From a checkpoint of a small mixture-of-experts model trained on Wikipedia: 2 picks a token.
Below are experts of layer 2 (counted from 0) of a mixture-of-experts language model. Rows are named router (the router's row for the expert), up (a neuron's input weights, with its number) and show model dimensions 0-127. Each number is 128 + 24 x the weight over its row's rms, rounded and kept within 0 to 255. Numbers have three digits each.
After each expert's rows: "mostly gets" lists some tokens that are sent to it at least half of the time. This comes from a sample of Wikipedia text that the model never trained on.

# expert 8
router:110111135157086148106148146162106077131107099133135111077123171114153149122166149178131115154090102128110149144129111142112131116175100130088128109153149141105101087147109103153137136120119132155104101117130157108089124102150131098112150133163119103104154146173110144160092152135105120116146164101123134153105134083135097142106151115096162188087121124129136155127153107112132101152133
up2:128161113105149121104137139127121139158146170141151104088097072163175099091157133152130138111077117146148109122113109110114121137112112101106143142146104090163120127145143114111133110178137159128145103146110135117082133163158095138118125125106101078151120097130151106118139130130112130119103133127073174108100175127165155158105083122097126144113142145130160150152129103110129135184151
up3:139120153102104160121167161114146091117150144126168125099165107075163118111143131071135145096134143129138165111102165118163166151113152162131161133132130123107136138115091107119101166137089123138140132129131130110120109133063173120113139161166148083162126132167108132134101104119112141124136096181109128108138144153120116099152112145125141145171102151147107112078119115112165120145130
up4:132117115114045145157098114168102130128142114115083123133118121147091112131147176118105142114089142113143162133144134164158154124097106076127094101131156161177121110152110145098094141184171116142099077112133133161102099128159138088121129142141142083135103117128126126134125160147120154146134144156138127099125117139104138127099131108151109118086126084107116116121141120169141114133154
up5:137129111138160117121172141089131132093141157112146156140124122116105131121154159142138123124150104100111130089112080121143123104149120075146099104144148126144149153189106120160165147083153141172139129149126132095130119150168142129148079134126094147178120157131125085131148138159105108116107151167128140095114126143111115147083176161162118132140121100126133104158113167150101147153088
mostly gets: " de", " France", " De", " Sch", " ass", " French"

# expert 16
router:121145097140119120102165151130110146148111093110091092114130147104111142153174138139110116150111109134095148146142109125110115121138093132094089087147155148123083114146119107160121116093102096154084089104104159107094130133068135106147150141156162120104156138162122103161102145124089084160108149103127152128110123102125085162120142136111148112096143122141102124123172103120138078158142
up0:149123112132131132103155150121125119081108156108094130137108096116094126118074126126121120130140097126125151132104121140138116065145114103134122128124127081113107156114079169128147160169071114132151112107164119098159075111073086129109111141129120146126131138141161111114120171137124118100145120177132133131137171111144118151132154068160137134101101106147140087110176127134144103141149
up1:168088140129124161126151121132158141150115084110131146142117091109159142103130157103158065143086147134122106117128102134096052055137127178131133086136120124108155132136108110121117143113143156126113122140101125151130146126125152084123106130142113175131136096090151128115127145144112106151175131085119145108109127146101111135106106087137131109162166139168105112107118088141128135125113
up2:090128137121130128130165099129132155149124143107123126134146069114125066135127133102108123145124131098109152094127105100131072135122125159130101100133102108093127163083100080117163104057160165138128108123133110126119109138149179107119133153108134084126127122115096131116120172156113136139109126110116122149121183130148089088102141083134104092131146126106155113165132120139144145101104
up3:119089127136156136122108094090121144120103133090133139156090159153164129125139154167137121159162130125157121116100113108151126170099142098135099133121171100102111104161078141095157126146130144124140124137174179053121149168142138106173136144176131181146138141107087128129120161126112115150122132122128138158108150137109098105110137081114118140152143104119116134154105130111162157125129
mostly gets: " H", " March", " his", " December", " June", " February"

# expert 30
router:127130128154135137109147150110113164142097109130103089156115147098118148127096158134128110158103101152086143168146131111089135133144101119098131100156147165139102149137114096151112138141099114147090096129054156095091124110126152107135146130166100113107142148162103125160087139125082149134139157106131094120117138106135087143125123162122145189106144105103110114128172100103134089151142
up0:149168153112111127068149132094118157117126174134180157123103109090107121119106154133142160098120094108168172129114120133109146133156107110136150108151095147144139138166169149104156129095128114108128118133147129125144090127170136137134127100116109175157114112108167147100123122110126146133179164128132093141108157105119109169102084120158114156171098095124124119088157108133134116145097
up1:103150163109146172082134156126116129138158131114119161108158101069151061133145106137114168151114145133173156103155184135149162144132110142135102174131080164100142148121124115141141120167146117147109132156164120108160155111154135103124108109117103142118100145118136149133145144085133138121121118170089108108109118095136124101121118155106114146110135174096122132106120144097120095150101
up2:128087130126149117100126116111077118140123117126100126154157106140109145139130116103132114122127130115139104146140180109145122138174111095134201108122122180158119151116119127102110157086073135136090151092096155150115099102116173146157114171107156164110093144119096099148122119163118138161110129121142104125159141135097126154141099101149140101079133120104123118159153123103127075133131
up3:131132119106103117129080117157089154124144137121128119137118167146113095171161146132078129122139165106141127137116175157147109144158142094110142156139109168159088152095141122124127163130068107156109159136119123125125134087112121099136117148144174079154140108113093151113131124149122177144117141129110138083153164125132124136139085143157089098111142109105137071106177130139139129128106
mostly gets: " $", "born", " where", " served", "na", " Ch"

# expert 20
router:080159147138134132111141135121116122148102114138172108121121115109138163121166150124126118157107104134129153138127114121116132126150086148088130097156157141140089119112120111145101099126116097169104114119120168104083120160214149106136149148158128092112149156147126115159097143136086146141170166102129083126108153080120106120122146121109151099102147133179142137136170101111122098152131
up0:124116177126140124106125157142119107131116134117154139157128123164140176183108130145143158145118138148095104168094122118163152144137116125120111102152111115140117148149132124130098143097105147098134106122126131109096129103070142117115131128138060106141115122139144091133143150142133127097142144141144143201118142102107148079141161130174146063127115116138104106121167171174133084112110
up1:116115063112126127169161105160111156160164111124153106191126123129113123070096133106131144117137130153073128104115156124151119127126139163127099133142160183146104123149157152131137113114157123119139129117082133132121130099120149152112099168109146186147120149176128160149118137178150147141112107095121139112137113088122134151145112116095139140140139103127159170169129124096104118109139
up2:167143171119075115133110141124127096152169147112155130103127117116154113097127104135128097123067176137156132089130102156143134109139146080130137105091137167151141117102146116167093080142151161125128116131070143095117119143118172130139168163125161133146143100126143118124083140127130117162163105146125103130149175156146138151150140132115111155148136167101146149114111135084114114148137
up3:158143141131132146181144090096111151126160131157154120136172124139165110097123129101135137135157159134069128131148147099120150146130144075111129138132151160118141143151136085135110065152169099151109137121096181157173131125117119154093129114117117160155124091136136154106136110173134172140181116125122098140150137153142137100139152114130107113107163101130146168134124152145125099124157
mostly gets: " K", "\",", " well", " began", " X", " USA"

# expert 2
router:089150128162096112092155143118108113141100117123152105104138135115111154199145153152115130137097101133127141153123130095101127141129091134099139093156149124127098126139115114151135139133102100165097093113101160096102112153182120096132164127158103096121149144155149143147088148116093150127179157113130096140102145086125090122110125155101156132101109126115158153133170112115101102171148
up0:160110106144132151150141149145111114083113154145171162060144145127189132137131126097146114122123094098114112083146147123092107099170128161123124125108085135110161135163146106093165118153108113096122122100084138096143142139147127173118144132109136131172154151138165079126090097115143127152130127137136109116148162155113131181136120179146137147126144168143150133133127125113120127107119
up1:110135097147150140136124164138150131105128148145147127117113156111124121088123129092135140122118128172142147120136153106110186166113132133146136162096125095132137083091152114152195102103162159166109125136163116087102134110137113123127150090121101139107099160101144146121088126169113113078154101123105147083120169136158139110145189101100145148150115162116120144132128153097131145155138
up2:153104173118143121115136127148118057163099132115120158147126177099124108142174126144171152149080115129153136126112146165109145128123159167163160138123174136149131106137153108138160106123119133128110149143163134141113146121090118114140101106164134089134158124157143064113103142091118110148164138091133102130108135138121121161154070145125135150153108133150133115083088133149136095127125
up3:176152164137160104086167117150122084111142103150131152113156164156139143160181112164144080131146138119124117134118165159126144126115142194116126106104110160146117144133116150126138086083151133097119146123140128134093091081121100136131108150110122080151102138117122108120100119090111126098099129118119114096153130104089115159089110134132115148177125142120122127130145113139105091149092
mostly gets: " b", " she", " used", " inter", " found", "amb"

# expert 9
router:131154109162121131116152155153097128138109088126113096133115148110141133189132137139131088165106096135142139154145136134113116130173094126114182087164135166121094123146133113142097095150119091154092092105132167096096137105115127099151145138148127108105149160160118116144089150148085127138150156096121098125111123084141107090127135144113165085097132120149121157128166105110116087143146
up0:114139116119152106151130145078108091132124099119112129098128095118174093072123122128114113120103133117181101094081146123119134092104140121120136130112097143162121140125089162134191111137109093133107128152202109121123099121156130150122116119133100179118101127155125152155131115135137100111116182162123123138126142108144155147141110165126128164176121132114130148101107156158143172154134
up1:157121168128130195131130158108137118124156125168146082131098145101143176117132107115139141121105152097133152135134164096123120111142121071136113076158125129156136132133116148147109129163125134109125145135151121120124161173144165130176155183121116140155131096168087165103109141133109133129121163162143081154094137143121166146094135171137111111145144133099129141089125138116099099113113
up2:128135084134128154154110162167132133169136138100123112149082110143160100204081134078114105101095143116139127155145128119144110099140149190153131121124175156119097120095145135128121091112133177126152114163119147119139126167114173136162143111121149130122140111156108143109147133141147140171111147120132100135148076140164143125141148153091135144153115118101132165116105150135097121136146
up3:110130137112106145109171075123098116137124128171150132132168128136100170157181188130109160119173117121162122157163140154126138164128140083106085134156155092114131115121116136125093178127126152122135134098098119076124123103101132120167134136111114135121092121121145117137147159166145155081149127150143095106114124091093117106146153107135146120086161143115109147144144122133106094118111
mostly gets: " w", " +", " st", "qu", "%;", " record"

# expert 4
router:117171090164127118095166138151113101139118103143142108128120157095123155091142135155110112142102108176108141148159115149114111136096091178113097101156138158116098119129137100134112154151107135170106111088091139102107098121083173105113157141162126106105138156164110107155104138130088107103146147109122158130126140094127104132116162132098157143094111140128169105145160100115119087154130
up0:097140147122127178168138151162115116111103124111109148157065125144166114079119115119174159153109068126145130134117099119117132144094135120150133140135113103094123137126131086147177113099129157095122130087110133140137167142128133140167103101132182146170130149095163115129135128148140168125104108147080139112097153086174150133120134144124124122115171127103150153132120148111156134130113
up1:117105149112139142151131153104128097151115166124139167149137113100090145117152147190112093125100135143120112119120130103152095143135148166080173136148126138110131110138134130117092150116136156099116107140102158137130125134118126163142097140196120131110161167124164139154128125079097158124112148150124103164154152147139163104114141149148106091162143178155124128100115161061131134113115
up2:141088165113068143129151085166131107136134152147142151148129110156130151154144144118121129153140166105119123100115125125130120125128146149135171130142159066101154145160128105106066149134123099132118102138072153132112135164083111153140120143097149127175125110187094141116139135158117168159103137148156136158139137128090142115137158144130129122155147131142108117131113160185146116098103
up3:120142143093105113154158129121122136136114159130146151105131137100154118196116126116122142107106125119151097141120148157121118057155126102130102142134160151122083091111119134141136126159117104112129140141150158131130145111137129156079120110143112107140129079121148159105117141156156126154139160108109108101171124137081127138156178214135133104149151178101106127115116132148082161132128
mostly gets: "s", " her", " his", ")", "w", " Kingdom"

# expert 19
router:113161093143137104099146148147101116147088109111141091110118129101131150164132139127126106148111105144120160147133147161099141121130090169087153093151143137121097117121117103151180113113125096147094097108100158095096138156097140106133149149163114118095156162156120115174089148140102125138150167110122079139104134097137085124125124141118167173107149103124158128116171100112109107149152
up0:121125129105141088170125143105169100123097145118126134128156142131113123102121141146115168125173145167161121154110126174099150166104135138146131158129141141100123122142134165107160124163108159142146137065123130118113118171157170130135094102153106144159212133132143127143117149147103120123139111129109081140136088085162146123116109173141127124166122146149167106106139096152147150133131
up1:077145115123126138140110102144118121099114116144141083106094139135171111089155098128165140114148147152153120140147125182090149100079145095157138129132112122119101116179125157103156152105175138119128108149104135126157165162139104155147109127155091151112132134113116116145150135186128114151135178110087115109153112124149135113086099157125138094129133087123188149118125132131130146156144
up2:123106154098083105126201099110129135160080098155117124088116104184126140120092122150139176131108117112113143145120147116126148151104122140130154120139111132132124148140111111128151149114080120143113169122099117138137142139189128161144073122134084141100085185117146136143111124102118105133145092114128122137103141141137129054146136108120118130134102137104116148148107091147099100112135
up3:152144153106110109130140147095135092125110161139158152091165140072133119105140087122123135096156144162154152121146159159136118111118131106082152150147114135088119120110135152077136155168136121130156135093165154108131155139146095136113118105156135085160138142133149095118134113149118102122131148146088088134106133108177115169117063110160147124154145137164140120093148121129131174140154
mostly gets: " N", " A", " an", " An", " Br", " co"

# expert 0
router:122115101159141148102145148140097090146102102116125090128148133106115135167120139135117116165107095134122158143151143173096112116114080139088144099150140140108080142133124118141113128121107055157096092112132158110104130177110149107114155134156158120126145166173126123164083129148087107139132170107116147112105112098151085149118143163115146105098143126141153110114153088119126102150131
up2:122194152144073135139128109157122164132080080156135111142163152131093122146143114150112108117129143160130115123195147150114130082124112150131121103127129128166152122068166106141113138160120127109115114138128134151128099101113093142093116113121101109101116135129144145088118118125070084101122158110133121091131156154105120164167138109105154146146115142123125136080139151145129153105152
up3:111084126101103162125115165170096093122114159110113128124118176144108129129164136113120133145091120121091137134153164115140181156097119120088115112125073118109134171132102157123141168148110123108123130092128110114177108115077112145099146164169129159150154120108119130155086153126141138137105105131102154119097131131110081156073153151120102142146115127138115138129127103150119172134100
up4:113151147124106122098145132149094104145123108134133146105128153105130161104149118127151118148089110155170128130150120110130127128125102185110078101167173183123098093116137091139146139129101135149094100150093173112079135152137139091101147101162145084112166152146122126134114134143091134165160155124101109156106132094090101121101164165107147116115137126151125142117144134095133091152137
up5:147152087105161167123117131118068143158160150128125106194092075129157095141126107112142162129148093132121109145171079076140125143127162115119111161146135103099122096125139108098164115074184118138134099111145135145130128129115124140152146151140124108147120156154106154115119111142128111196137152119131119137102136158143124121109098118137145134116155152150130123119120071108129132149140
mostly gets: " t", " 3", " all", " will", " tr", " An"

# expert 21
router:089164112164122149102151140149096118142094114127090112074143155109119155107159144169094098159088096145130140151145136112119131130165098119102111103166139140123098137101123095148109121112089081153092103124085145098096121127159115093148157139145097131127165136148117128157104147133109128150161159108116150149109134086125097154123130129104155101102145115132124108129167094115101091165142
up0:157170157172148087141133102133151107138128106166102182109098162129124106129118099122118100135147142129161106096123136134138112121103153166171111132135153137133131120099065144131108109166055135118126121149160126124077091068095105128146155139147132121118134108156131091150142136123124122144097126114141180141126116115115106121102103125130137122128158114104115142146127167119117073168146
up1:153145133150097131114108123112145100136162097130154148124154112115121127139173089165120117179171093162161115136127149148133160124095101175115092102136139160127133139119151116127141110136096115110136124135117136148137104155062091138126140093132134075124131145134160146104113106110144112178168141141153091088127096138114123156092127140158113119112131155123131141149149047105125108149150
up2:122184187115127131124145146085123067083072141104131137120129179081104152113155145131108130098131089131117145141159112141128130131165133117121171115172133118161148161109124112147093078157111153145144115139117109126154128098134119106143151113114133148130112150097146118112142123093144144192087120111137094174148101157165153119137134106116115115132113154138119139140119158131161120115127
up3:148136156117142094169149150131138122132153134162144103090134165118081109127108067153117142128111105152079131129144116184138147131119122099121137131154108093153115153161110127150101133102143150148095128133130096116113113139106084112110121180096120178121130134098128150132129112118102138145137089123124114121149124104109127124142154179144103177082110159097097083151164099084149113120126
mostly gets: " after", " County", " before", " until", " but", " state"

# expert 12
router:127147149136117120106151142184110106132117104135124097148138123100145155077128140142149115157113111152105155147147175170105093121127095144082105103159139160117083123151122096149099118099114114167084102103148154108074121143116165108119154147161129103108143153153122141150093141152089128149148150098117090131114120102131096156124146141110152095088154089142121121114151101108133101164128
up0:159120138099115157157093099095140153141131140155151136128155079135179126159114128126145149132136156147130136146110079122108141098100141123133125117118129119118130124165140150152119140175162086127155091102065113093123126148146144125158110116115142082141127127158127188111119077124132087167140135136136112113108131148121110166152168177131140105118128152100093142088120105151130176135101
up1:183178144144120141142127131108137097113142113154088164146131082104145090115131117141126095133174132163118129143150120135136139107121134154160158116126100159125129138144153118153143122118173077123114098155119149126091136107073080084130152109130139133160127106107127098116113111087118124166097129146158164116077139113154132140157077168141125119100150144112144134160122160147128137160165
up2:138113161118117126109144113133128072123140161128164080104140175121143128093151127133099111133137135107082128103149139139161133116107148107170119064129159154127160131108150133180090119142107111095124141128162152126140149127117126139081126109142142125162121108129115143122083123144136115184115132134097108101124093122057158123139137135147102183113149134131089095174129132105127117148159
up3:127163124145092132157163133166139134161103082096140113154149137118104101144107178114122125140117143123134133112120130110118074131092131068142124116142149103131140153182123128128148135106031139101143094118102130127076118154176144138152148133095136117131118121129091113113145153071150103130125174125117152115160135107164087147122129126139114118117153114136127153122121156123105095133123
mostly gets: " London", " home", "!", " Tom", " it", " England"

# expert 7
router:129148148152096132082134137130123075141117106093150101121127139095112150117117134142140118146093094142130157144149123174101133132169100113099110105159153123110083119106118107133082126113120058156097101116156143116095117111170120111119164151154140121114145138165089102144092158132093125122170140100123100127122119085113094139116137154116134094100164138134104162115163101119150087151133
up0:165108132115107137084097120138129111148160080173075132149176090154130169101090088165116127123126089109138111154144132104135113124135126162072072110153094103146080146124135124129127091105112120143137116156120130120156087129142114144123134154125175110113093109147159113109143136091144122083152151121140122107169120162116119105131115095119126154146155097139118144147130112113110093119127
up1:102140104196152096115118153117130065156137125159146130088125113143139145101157128103169122151149136150122152107118108133090110108130121142124118151112162142132171070153126116111141127146170092119138100184080139152133108133127143092169152119154145134152073098108149125126133113130145106178096140127121090168137119112126122123107137136117138155138136100116134144194136108123143143132153
up2:104163096107117078126108096132159132140134096146163141104140141150118128091044143146118156117099176162145116117131161120111146113098122120095170118131174189128159057090151144111135129098134126132121133157120136153117165123142125129117120075127077168103119129113157120138134131114130142135110131134146110112106141109099147149141125153130128107152149162108106127122134155126139179122124
up3:183134141147095124135133132097145151136130157128159137089131143101145154137085119149185098129076093118166134116152104099094153123083149129129166122117148144121120116159126136182187150151114115141117127110140112123115105132135075129112135152108116089111128109131123145119134096094134094155127137123113193132106151130168144127138109164084100126169135137099149178111121132127149144136150
mostly gets: " was", " un", " is", " against", " were", " did"

# expert 11
router:149116145158142117105145147135100109143088110120113104141130144092166147134126144134123117147105094155104146153149111154111118137118084119084118090167144152104079130127123109167136118126108088173102102122085161101082132122139099103139155135172135099108155159165108129155080142131094124132136150111113118135107133097137090145107130158105148101074136129123179130115154095102140096154154
up2:158110124136169082111162103138151130173137153156133158093124117095122113174121131142120089117103096179171117103106138098167161139158119133124126140145112167131152097168147126099169112104103136113146119099076131137075133143145134137144138135145143127145143101122103142155121144146123102130143143114155126088100159128130118143124088134135136066111145143117148154100113096059134119107136
up3:167112145119110112125121122135146138098120130083134157174145128162152153071162147109104148147182128138120134116139171108129164141063138149131146160140102120112145140130157138120133167147136074109179161136116094161149137131121154153110150069129151076113110112152142122134128123142169111127149120122143108148124099124133107149130088145103120082149117107162119155135117167122153104100127
up4:138137127106126126122121085121122083109154119153138141139155099153115092171185121089133112099141104134110105156127141149103189150123136076106169114130139124111106108174127126110127186076133096130111159117074138093145148133159146103104114079098152091138125104138097133116101097140105111142106116136133110134126076152146162154173132110112120133135140127117125131086139129136118140113152
up5:128140120111125134153136115115157165107110101168079135101106134165163148107155114103088132123124147146153097146114086110139144115131134117099084136105100142108098113115139175161146111117163107171136168148130132130117149158124148126076125093126152064107099104143145144143107150152120144134146139145160142134095127153132112168150126162104109108130131129076159178104126122170117137133180
mostly gets: " M", " per", "_{", " mi", "000", " Democratic"

# expert 26
router:117123160160141130115139152123095145145102108102136101075126139096155147129166142156161087147104095151138161154141162149115108131147092121119147102160145143124104113112116094153090135127096047159098115118119143097089129122113130104139165123151148103112137157158131142156094132138103163152145162092117138137114113100144089154107126116110160086102140122158169115124157106118112110161144
up2:113128131100070127127135129126135138145108091203126140144119120101169121121133109106159132103125105120154175108170135148098112116168150077085125117094178197109131134133142142130150176097138107125121133135082121117100111093120174175135107123135134148111121122131108094144120109147158067134106133119104108151137117137137112120138131132111130128166124168110128178143111141115119141129152
up3:108081143150128169139087095147136140129149109144140144116187139109134132107150126101149111125133130134121116100188119115149073126188107146140166143098119124124127179150114120112086132161101116125130170135138094136147142138115155082095149157165115124109118111154151115106144130104134113102100098113127116122149071142138108117158149100075123113125123102132154135126123105157092125073135
up4:148142177123110118131168114169100173146139140094105152119150082137076129194118107143148085119100105100162133111118101160119129101108127171129128141144112102132157176159103102162113130099114088131120118132112113150118144122119137117111165137134128067098121114113120124120109124069126125166096158116104120143139097138131119162155076129134116121147124149141120110155143072121137124117116
up5:126108115097102198139126110142125129101130116149156125144128122120161141105150125089110136100152122130174085109171156115127146105063139085096108130070162175124148136109129137114135119100091097147130128122139142124122132095148108155148132090120129140089112105147136081113148096135133100158131113136125126112130159165135120162142109129087145151135158138147153151110108149157095125153188
mostly gets: " 18", "00", "20", "30", "O", " 2020"

# expert 22
router:122137122142125120112151154135099121127096100134092100129126150107150176091172146140111100152110106158125153144129129171115143123182090155100148094152139156124099123115115105141138138119120085158101111100103171105099127145127116107147148128142139111116157155165121127159091136149085112162135151107122105122093117085109099154118138164101155075088143118160166146121154097114131085157135
up0:153123117130127168140178092117119116135089113128136091115140124131139155094167100165103132118128140091126125120095155109110164144117128161095141148123133120139118156157150125141093141107148107138142151095144127118104125165158182127215112120115133134160093156125143091108153124125125131153182141142124141119133114160099121100112167101146142105117120127170077156130158073128158136118106
up1:163150142130107120097143136116151076120154109133104151113134166105127125120121151108143121125106090129188173109157153135097131099098117123137157136119119137147133135100085119159146127138138116112111116150129129127153106113103168098075187121111089187110137098151135121118129128086133110087155124135122158075121138134145133141141104151097134147077120164115121157108100168097132086146154
up2:132147169125114119147148111131146130149133162157135167112108141131154104120166085166088132128109105115145124142125118148111155110122140104152155142100128149115135086154101149154161130163094100120150148146141150183151125132163127170143113140097124138097132102137106096120147125112175112186132161143122109151148134118116143177155122126114105076154152080177161123096093142121079135146130
up3:136091100125124087145133120121128124138127137179099135056143142131105076158122135109104074168147126126139130104144185152137102135142105164107209086148108147091121143135159143134140135084114103134132126127172157102137088143110129150112108150109105143126114155134156135141097122118134120139132116131141156130158112079136139136134160150125090159138100158118124156126129176127117112122112
mostly gets: " V", " s", " T", " air", " La", " made"

# expert 18
router:129128131148128106099160143136091108134112087117128089131133138102115138178137149136158091154090111145110146137158106099102126128132080117088151095158139165122080138130116093154126112132107115158084098106115153095081119172147121116123152147148138109106152145151106123163071142132087149160158160109128088139107103109128104137121130103092147110097121136142154150130159103113123096171153
up2:139122131118106095115127117112138160155134119132110097144118115171168139122109135120141136129087113157150180147117145124124158087088128122140080116138093143114133133151097112109154167124128120124147162130096131124134138133150159139154163148141101131119152120117146082161133176205114135113193136202111135164136172124139102075152110120122116133121143128137099100087133109132141111124116
up3:151133162134091160111136102151117130101143164096097116114123102163118200084138127117188072105091157174135136122109108141156133084127149109129112120128114123109154121146102165127167099154156147123154123137153152150113108140112148111124151118144181169114148079151111151120138160101125129141171147131142124168135146144146121112110100131122117107153157137096103094152130108099137125140145
up4:129153127132100113140099120154122129102127134109098088093104140160156138101103154117141092114116135170159144142080109133147123093106143131146099132112142170086120135169128140115151110143096124096142139112107124129131105128152167139104142105171113150080127101125125178130119172195126103172203152160156112156136129131132148132136075127119140121148152103088111098120122134142132117150133
up5:119115107104122143111118114127082130097129110104125123123134160140173130151170117124157096111139159147143109120139081115126141125160147146110148144108157162132101113144111128095115079156173183113133128175100141127140131157118153164124134100138098157139123109170089127102156110126134167124184175151107093122162112125153123144121086146094117157097158166114137139097112157112098152157141
mostly gets: " J", " League", " Dr", " e", "ran", " Qu"

# expert 15
router:143122103146144118097149146190101144125101129128120095105123134114114145179163144152122107137107106160125134142144155157099124127146101127092104098154146132127081122143112115149170126129111119164097106132104157103091126138104155111091146151157113105090161149155136135158091136135103146160113157106130130124120142085163088121112134111098161187095150077157136135129150093112120101168133
up0:122112117092076137130117130130080123129109169134126164126118110146115087155132112135104166131127128155145111113133090182134169124133135141131198115110163158116139127176134157130139165114129101116130145121119113159107121118132108149124132116120155120100159121109128052116142071154152072154134146122110104113141102136145146170142084155099145153140128149143118153110120139124113128100184
up1:119125099118100147131156136137083090086135123104089140138141151136094146167144148133149121121117108127075197138067150151109147102137104158121117100152103106137100172132158133128113151066132119106141109119137122110117093104124106146126111148138098134149141124135158138110128128140166091155156116099169120134148151106108168126146147121156152157083098137143095098128168132151113124101098
up2:090085127114126154133158126194125130086121111139130128085164150147135138145146108154121182147143125160139119147129091085149130136116081122081124122135118143124069164133125129111199096130164137108138123149132124093121144114166125144111123131135158143073106156118132139173136165125143099107159120106159109101137143145131119132134142110108159114119114135060140171129109122128126122101122
up3:144166162107098106104134120153160150114144145123132159101117138084164171157135093140123160117095148151159104127143090137094195093079153097129129128106173164115147111127135137146089093137082107139088121122091187154125108111127139107155143120136101130111102094108120129107128134097128106151141118100093143124129111155129159143116123159101122102126163163125127124122098141137156131156148
mostly gets: " He", " that", " Z", " Sh", "als", " S"

# expert 23
router:138132120153084124090161150124111146135112098154125095133132128118157145107128132135147102159090109152082141143134156141116123125128088108098129101161141166108087139145103100152168088122108103169097098114116153113081121144124159105143155137155131113105156153149136117164094141154106155132121160120109128111109126111147091136105126131104150221101139110117116167116148096105126092159132
up0:166149137108101133144099164128147153138139141219116162160183134130142136115156087115144142122153136106109195155131104137134124106102118066149152118139114148123130136167150136111112145106110128127101145090083109128133128134103126104165127126127136088159122114151128095111147161151135152100174137115097161136080134125127143121112123118145151095153115123170120181131104138143123133131118
up1:074111086126121127127136083141147103111088116097116127102107143126117094139113152083168144117153093108113138122163112164106090163103126112153154119122127106161076149139133106135133083126115097111141135117128108143132130120197199156095103149114130124113106139154106167114136158100148138158102150106102146136083127111097135122118124130116142150168101092110127141122149123106135167126147
up2:130147130088106090165127124140153092130085135138181164111128147130126144126139120129164126151083155132161073091141126128099132075138146134132084140118149183087096108170096152167122115124091131123104150105081127170097107130112158126125102142153157102116124129112082131129141141094132139140147120149121162106133132132107102145111107168075108119143126119145166103142121120131105096135128
up3:140111176116106096138114110126131149124136112140095126142150110130106134095121156107139093125118136160121140123082140101133118115163108135090086096121090112101138144137115137112099127120104143155113138143103134136093118151066109111176117127126133091154134111127111152133168109193139140158119103160137083184153124117132161121098091080146108137110115125122119105108107157182091144165091
mostly gets: "th", " Th", " second", " same", " set", " land"

# expert 5
router:111136127152152118111137146115087131135102107131098108112129133111106153146114150138129114142090111162133154161167115168103125126095090122096150099159165130103101128156123100141088104105113103155099103102097163115100121137139144113132164150160148117104163156159115117156093148130090094153147156116113091144105140084143086128110135139090153091093132087118142119126169096100114088170132
up2:110123054124130149163095167114130123135146118158175082140163115111105094192155133113109120094102158137130134134140161096120136148106110126091138116129116137078095109072127135126113126110137136152117135163151132113098149136133136106127120118127175126125124136123149156152078145200128128090130132131130133117125151123137135111117090145142144119084163150146140117118137088110179162114148
up3:097130142141131140130163125101150133124101119128159123124075126120161171142107092106137147108131127157154159121096107154069139136101110151140074112128157119155136136110110112139147136163109115145119138139149170142092114144098135114071152103193093086123148124152122151113087153159109116134150129123134138160135112155169130139124173114070124156111094140110173110106110125131118137152156
up4:139147116092123112160128125132161136092102150105083154116094138111136126169123095120133147110150121091144116147165114143125151098126130097117104114107191163145115095137120126168133166185144107130118125089082130148132125102157169137143122102146125130103123078145136137090151123064127147156146136143138118088145118160182162139136130176122112103134133145113137119111107141143097125158169
up5:106129140143103105093133130134119122129100105100115109060137141098128127110159115122138090142141094149150150122144129131113133134128106134067102104140157161078091087136121118152139138153093123157090088123151183113072093109119141112125130147163124074139146166155106110157085128164092097128127145139104131113112122104129116151127117171117176150097120105145156117131147101139103114139126
mostly gets: " it", " It", " p", " can", " m", " new"

# expert 6
router:081126150149091133106151136114112123146106099133088112112129123109161167091105145177107126148126086161130125162138134086121116111103087118101108119152155145114091129119108115146085154129113148162111103106113156113105153086176116109100146122140118129109145154140120102152108143142096115109142156118124070123102131086143087133117132147117158112097172132186122128136171125115101104152162
up0:108131101144149107123123088099113105134105091124138124081118098128123117109133091138101133139158083132129158141126121156112134126113118134117087147119149151159133137156150156147197091132163151126138084114123115151105117080174116106122134102156130082136130132140116180139115086160119147137140118158135080122123163107179114153148182113106105154134081150120138115137104098128138097166134
up1:140156166079106091130077156144141138122099125141124158137129153138103116111126104137103127118096105175153167104186107120111140104132134118126137124110138148106119156125098155133171129115150121127125137095121137129164111095109169133148122123181097073084126168133161145123130107115134072126122158162127083095136112133134104126129145109127163156102110153115138162085118120129124188130106
up2:103136119146137153138126135111096119107114139159168137125118099115154106112066123140149161117145131119151093111119105156131129103110125172155104145098152125167138131106126119129139103169147145102141119147092156111144154147132131082134132107111159149155144096126144150110127122122116140116089132141112052118098086132139138147151156186109101143122134117144126032114112145108165099147148
up3:099081151106120121115115112117126120101176118150098133095051160112129153116145145099123141108165114088143135106147138112132140091079161104110149128128133141103113137118172157132136166134054142121113145139145172115114099123085119152101128109134117129101150111119091145144114127192123130115123117162136130110138147109107151177130104132136176169111133141142162131110129122145145095136146
mostly gets: " District", "°", " County", " Road", " High", " north"